python train.py --n_layer=11 --d_expert=64 --normalize_top_k=true --routed_scale=1.73 --optimizer="adamw" --lr=0.00208 --beta2=0.99 --steps=7267 --dataset="wikipedia_en"
Below are experts of layer 7 (counted from 0) of a mixture-of-experts language model. Rows are named router (the router's row for the expert), gate (a neuron's input weights, with its number), up (a neuron's input weights, with its number), down (a neuron's output weights, with its number) and show model dimensions 0-191. Each number is 128 + 24 x the weight over its row's rms, rounded and kept within 0 to 255.
Before each expert's rows: a language model's description of what the expert responds to. This comes from a sample of Wikipedia text that the model never trained on.

# expert 39
Description: The article "the". "the" and preposition+"the" combinations in running prose, e.g. of the, in the, at the, into the, "The" starting sentences.
router [165 108 168 122 128 137 135 132 154 140 131 131 150 104 140 112 119 154 130 117 116 132 132 110 149 132 135 117 140 129 139 160 101 137 172  97 100  89 141 109 126 145 137 114 103  95 106  60 134 139 106 135 138 119 133 133 130 107  97 106 148 111  75 114 122 128  98 123 112 105 115  77 115 141 145 146 119 146 117 175 145  86 131  86 165 117 112 122 119 141 143 154 103 107 110  66  95 119 114  93  92 111 135 127 109  97  98 143 144 131 149 191 119 133 107 111 113 136 128 136 100  79 173  97 153 103  88 148 119 133  91 105 151 122 121 125 142 113 133 125 109 115 106 141 149 123 168 144 102  97 128 113 126 130 152 145  89 131 153 138 120 119 119 134 110  90 121 153 129  92 116 107 133 184 160 176 106 102 136 151 134 141  96 187 167 162  79 196 138 129 128 115]
gate0 [144 116  88 127 148 153 153 152 110 117 114  72 117 149  68 158  89 116 157 169 117  99  88 156 106 113  97 134 151 115 107 151 143 119 101 151 146 133 110 112 110 152 131 121 110 135 130 137 113 125  82 103 115 154  96 127 117  95 130 109 203 122 137 125 161 122 139  94 122  95 108 141  92 158 105 143 139 125 126 124 139 118 111 112 141 170 180 133 122 112 124 141 123 166 141 148 110 104  81  93  89 148 121 123 123 118 133 150 124 175 143 109 120 154 122 126  98 141 162 141 150 118  83 109 131 127 134  93 130  83 130 152 136 131 116 105 150 166 146  90 153 166 136 129 175 152 133  93 147 154 176 104 163 111 113 115  96 124 109 129 145 170 182 124  97 134 132 144 168 152 127 111 165 106 111 155 121 117 101 124 163 140 109 148 132 136 115 119 132 176 145 114]
up0 [147 143  95 150 127 131 150 132 140 127 163 109 104 100 111 100 172  76 140 132 132 137 129 132 146  88  95 142 119 119 102 126 102 145 112 157 133 138 112 168 164 118 114 126  83 102 156 138 103 181 178 134 142  96 107 108 168 166 179 157 145 164 116 136 100 130 132 127 141 155 143 114 128 162 131 152 149 105 168 117 133 151 144 110 131 113 142  96 124 106 133 159  83 121  97 161 146 139 114 101 106 145 149 101 186  94 108 159 174 119 139 147 128 120 102 141 122 110 110 159 146 156 110 157 122  94 127 100 131 107 102 148 108 106 152 149 138 161  91 124 118  96 129 130  89 108  37 112 128  93 133 101 126 116 122 133  90 170 129 161 133 131 101 130 136 112 128 120 147 126 137 151 134 109  90 147 139 156  93 115 142 127 111  97 140 116  98  86 121 115 118 118]
down0 [167 126 125 141 131 150 174 177 129 127 129 152 135 134 124 140  95 101 119 183 171 134 108 143  97 154  55 145 170 145 152 134 103 111 111 106 126 117 120 127 148 137 125 132 116 120 147 144 152 129 145  93 137 144 108 120 159 145 133 123 132 124 152 101 118 102 110  89 139 157  83 172 103 136 123  81 114 129 173 134 169 141  91 120 126 110 136 103 132 141 139 140 116 155 118 146 145 159 114 119 101 127 165 128 147 142 114 112  93 143 128 146 126 155 152 104 111 129  74 108 155  81  96 173 144  99 122 152 111 168 131 132 136 123 104 153 144 129 149 179 166 100 118 148 121 109 137 104 142 143  94  89 119 129 112 127 130 124 138 144 126 167 164 158 108 120 163 154 120 163  65 165 101 115 108 141 153 137 110 102 136 131 140 140 117 140 145 169 113 120  66 169]
gate1 [141 122 132 114 139 162 110 139 122  94 153 171 120 130 129 133 121 115 125 114 119 178 172  97 173 118 124 144 136 155 149 128  89 170 118 144 148 123 125 133 131 109 125 134 126 152 148 179 147 142 148 129  69 163 148 120 126 149 110 148 109 157 124 166 150 113 105  94 202  96 133  95 150 114 146 119 101 135 149 127 156 123 187 151 140 110 123 147 133 139  89 123 118 113 120 164 103 135 133 113 146 182  80 154 158 128  94 144  95 133 106 131 129 115 146  86 165 131 125  68 118 101 128 115 140 103 160 126 126 149 135 163 102  88 128 136 117 127 150 116 137 130 146 109 152 163  51 151 142 151 103 160 156 134 112 107 129 134 138 143 110 158 115 128 151 142 129 120 111  84 147 158 137 116 127 112 113 109 143  61  97 149 141 145 147 140 164 142 135 117 101 103]
up1 [115 136  92 111  77 103 132 121  75 146  95  85 112 132 146 146 120 161 135 168  99 119  81 127 131 128 114 100 144 135 140 122 136  97 129 110  85 130 118 129 144 138 161 121 153 135 100 117 145  88 122 139 115 117 187 149 120 118 142  84 121 103 139 155 130 106 111 142  84 160 110 178 128  87 111 133 137  96 161 141 127 119  85 130 142 149 133  88 135 142 167 110 131 161 135 111 172  94 101 128 117 104 184 136 100 138 138 147 150 169 123 114 111 120  90 180  73  99 128 160 154 174  86 129 140 125 102 100 143 120 129 111 155 145 123 129 130 137 112 126 139 158 124 137 141  86 174 106 105 141 135 108 151  59 105 118 134 111  91 106 120 113 138 106 128 126 116 129 145 135 125 110 163 135 125 135 159 116  82 151 113  94 121 111  93 127 115 115 126 146 167 137]
down1 [113 143 116  85 116 171 161 133 104 157 118 127 115 116  91 123 143 148 123 116 111  94 152 155 136  99 151 121  76 107 134  62 146 106 165 137 126 144 106 124 116 119 100  86 112 182 123 127 131 118 135 122 147 139 137 123 128 103 137 116  99 109 142 138 122 137 109 172 102 144 117 147 107 107  93 136 141 127 150 133 142 141 127 194 112  93 109 166  92 132 164 117 129 143 114 109 130 195 106 142  90 125 168  72 134 109 155 100 147 155 126 104 118 105 115 149  91 120 154 181 144 145  88 139 128 133 101 100 136 153 125 135 180 145 136 149 160 134 129 148 113 139 182 124 180  94 128 131 155 128 112 101 124 117  96  69  77 108 137 130 107 137 106 127 148 168 153 143 140 115 150 112 106 162 133 131 136 151 148 148 110 130 148 111 124 114 130  90 131 114 154 109]
gate2 [178 133 129 121  97 124 101 145  96 116 128 118 143 148 100 160 109  79 106 114 144 186 127 132 125 121 131 108 127  67  95 111 123  99 144 143 145 154 137 138 170 134  84 133 133 119 137 137 162 105 148 144  93 139 150 138 152 179  96 137  90 115 119 117 126 129 160 103 184  95 161 140 152 106 130 124 117 113 114 138 123 141 136 126 102 124 172 112 147 114 108  81 125 136 127 133 137 130 130 150 102 108 111 117 121 106 128 109 101 118 135 133 147 133 133 119  85 133 145  79 149 131 134 109 127 121 120 161 117 100  88 108 148 170 147 162 131 181 155  93 168 157 165 116 144 134 104  90  89 143 107 154 118  87 130 119 159 135  80 165 113 132 120 139 124 106 121 133 165 160 140 114 145 116  63 121 165 126 114 161 120 127 175 122 140 123 163  80  91 106 140 104]
up2 [ 94 160 137 126 135 123 164 131 148 141 124 129  81 108 113 123  92 107  80 110 108  98 136 111 123 116 123 123 108  85 140 123 124 150 121 155 104 132 106 112 107 153 110 147 127 156 120 120 146 125 136  91 151 123 109 124 140 110 137 150 149 145 111 158 147 173 109 159 139 167 118 152 140 157 106 167 112 144 166 122 136 100 108 151 133 180 120 115 111 102 127 119  84 119 118 115 130 119 144 120 131  99 148 126 170 149 200 135 122 135 115  91 165 118 138 180 129 121 107 164 124 123 127 149 161 133 155 121 132 134 109 133 119 152 123 110 121 104 180 195 150 111 114 164 103 157 129  96 112 184 199 121  98  82 136 113 154 152 101 112  81 100 121 110 122 133 134 124 119 176 153 116 140 110  88 131 123 137 133  95 121  97 121 127  74 164  99 129 157 152 121 141]
down2 [144 123 136 148 149 115 129 165  99  83 121 105 122 136 114  93 158 107 140 154 150 158 115 113 128 114 131 114 131 127 150 166 131 127  89 147 128 134 119 108 146 119 111 169  74  67 115 156 167  88 100 117 112 120 141 111 145 144 182 124  95 133 118 127 123 142  87 114 129 152 138 140 147 138 110 104 135 112 186 126 146 124 154 113 120 111 117  75 116 121 147 120  71 161 123 140 142 165 107 107 111 100 134 131 103 172 104 100 144 150  99 128 123 124 130 125 135 127 137 106 150 145 105 119 105  88 118 111 118  91 106 112 123 167 170 133  80 112 106 131 146 100 153 134 118  98  83 135 153 114 144 141  96  77 127 153 123  99 155 158 122  90 112  90 133 128 100 164  92 113 109 126  92 128 144 196 170 122 129 156 131 151 178 126 144 123 154 148 167 118 126 149]
gate3 [151 133 125 114 203 142 114 138 147 133 104 137 103 141 168 121 131 131 126 131 137 123 144 137 157 144 174 150 147 138 117 130 141 138  79 113 147 162 170 143 110 129 106 138 121 117 163 129 148 140 125 116 113 122 135 110 122 117 146 154 160 110 110 100 135 124 134 152 142 103 137  89  92 150  75 116 123 148 111 141 166 106 144 118 120 120 134 176 125 107 110 118 161 113 136 105 117 120 141 100  77 126 158 108 145 139 136  79 125 126 155 155 148 112  83 112 135 177 152 112 105 111 124 165  92 143 115 155 147 107 130  55 142 131 140 142  97 155  96 131 122 148 158 118 129 111 110 164 119 141 114 178 145 169 119  98 124 167 145 128 139 176 160 131 130 142 128 119 131 106 142 100 136 135 167 110  98 123 192 126  88 181 155  80 122  90 136 122 121 114  99 178]
up3 [105 142 136 121 105 121 139 131 141 137  92 140 132 111 139 167 118 100 148 124 126 120 109 151 149 147 125 121 138 125 106 132  79 136 155 114 124 134 137 148 145 148 130 140 111 120 165 117 152 139 140 105 134 113 170 149 107  77 136 113 147 102 111 114  99 132 114 180  52 105 130  85  93 179 105 100 147 118 131 131 142 122 177  95 166  89 133 177 138 101 151 164 123 169 119 131 128 159 147 129  77 113 157 114 161 138 107 105 115 101 138 172  96 102 102 153 128 110 111 127  91 146 144 132  96 115 113 110 140 103 120  94 112 124 109 139  84 161  73 129 117 146 117 158 158 102 180 148 155 137 111 155 174  96 125 121 154 159 144 136 126 109 156 131 122 134 112 128 128 138 107 107 120 134 115 153 139  88 141 154 146 166 119 154  97 130  95 139  58 120 119 137]
down3 [138 115 138 144 140 116 134  87 134  72 163 144 123 127  84 108 122 122 122 132 136  79 121 117 104 125 107 131 124 100 166 146 135 112 103 134 140 162 128 127 130 126 154 140 108 151  84 137 107 142 120 121 144 146 117  73 167 108 102  90 102 138 176 116 115 142 129 115 148 124 128 133 154 142 108 110 141 158 156 151  96 115 127 123 157 104 155 127 126 101 152 167 154 144 170 132 135 117 160 142 156 107 123 126 141 127 133 141  99 126 136  90  89 176 117  90 127 121 119 160 107 147 129 113 132 143 143 123 103 112 114 161 124 138 114 137 118 101  99 134 108 122 130 138 127 143 155 134  64 119 141 142 142  92 158 143 159 112 164 137 145  65 126 144 142  96  18 132 121 144  87 143 148 122 132 187 100 122 123 141 158 120 140 152 109 126 101 101 179 172 154 116]
gate4 [150 109  99 134 117 129  97  82 160 135 168 114 122 104  75 180 115 131 136 126  96 116 109 103 160 118 140 133 152  99 115 117  99 152 156  95 108 121 125 138 153 115  94 117 117 107 128 118 139 128  73 156 133  98 156 102 139 105 109  77 135  83 129 130 151 128 122 138 148 153 117 154 135 138 157 152 125 129 110 138 138 132 130 131 153 148 165 159 137 173 110 162 115 171 129 154 113  91  87  93 123 132 151 175 146 126 144 192 139 100 147 143 128 137 106 130 138 124  94 176 103 137 155 102 122 109 114 132  99 134 110 148 142 126 165 136  82 153  98 148 156 158 114 124 112 104 141 154 122  98 170  93 140 135 168 161 140 135 142 130 142 124 182 120 138 148 139 118 140  99 113 106 136 150 167 173 119 171 127 159 151 157 139 187 123 143 159 152 109 121 132 107]
up4 [124 104 143 150 142 125 146 129 141 150 109 105 137 106 119 159 138 131 128 148 168 144 155 121 135 129 176 128 113 129 102 128 162 119 113 117 129 131 117 141 176 143 138 126 100 120 126  91 109 142 108 179 141 107 141 154  84 142 191 165 140 137  90 140 103 136  90 114 118 125 174 114 104 126 128 134 136 137 134 110  85 135  97 153 108 125 104  94 122 119  93 129 141 105 158 133 137 123 119 137 128 135  93 147 143 136 184 132 130 146 153 108 137 163 136 131 155 190 117  92 100 116 119 152 112 103 126 130 123 170 105 106 116  85 119 151 130 149 136 109 137 103 106 130  92 201 121 157 144 112 141 119 124 163 141  74 131 134 154 111 149 113  90 122 153 157 127  80 143 138 130  98 154 135 139 112 122 150 125 117 152 139 160  88 124 118 121 142 160 142 102  21]
down4 [ 86 146  98 120 119 129 148 104 145 175 142 134 137 103 109  86 142 132 137 108 116 127 159 162 138 122 123 144  98 101 131 147 117  90 138 126  86 142 119 169 132 141 143 147  91  92 105 137 128  88 154 106 143 110 122 147 172 139 125  79 139 118  78 128 146 121 145 105 114 122  98 148 140 152 137 112 138 131 149 147 146 133 145 178 145 140 185 132 120 155 140 150 103 143 132 142 110 159  97 144 133 124 174 183 149 138 132 103 137 121 107 152 110 157 150 148 125 132 121 130  96  69 105 102 141 184 142 140 162 141 141  65 147 164 126 114  87 102 133 135  96 116  88  93 111 104 165 131 132 125 119 141 180 189 144 130 133 118 147 152 130 136 120 152 144 137  85 173  96 123 121 156 149 110 101 117 130 115 138 126 101 146 130 188 121 115 140 127 154 107 151 150]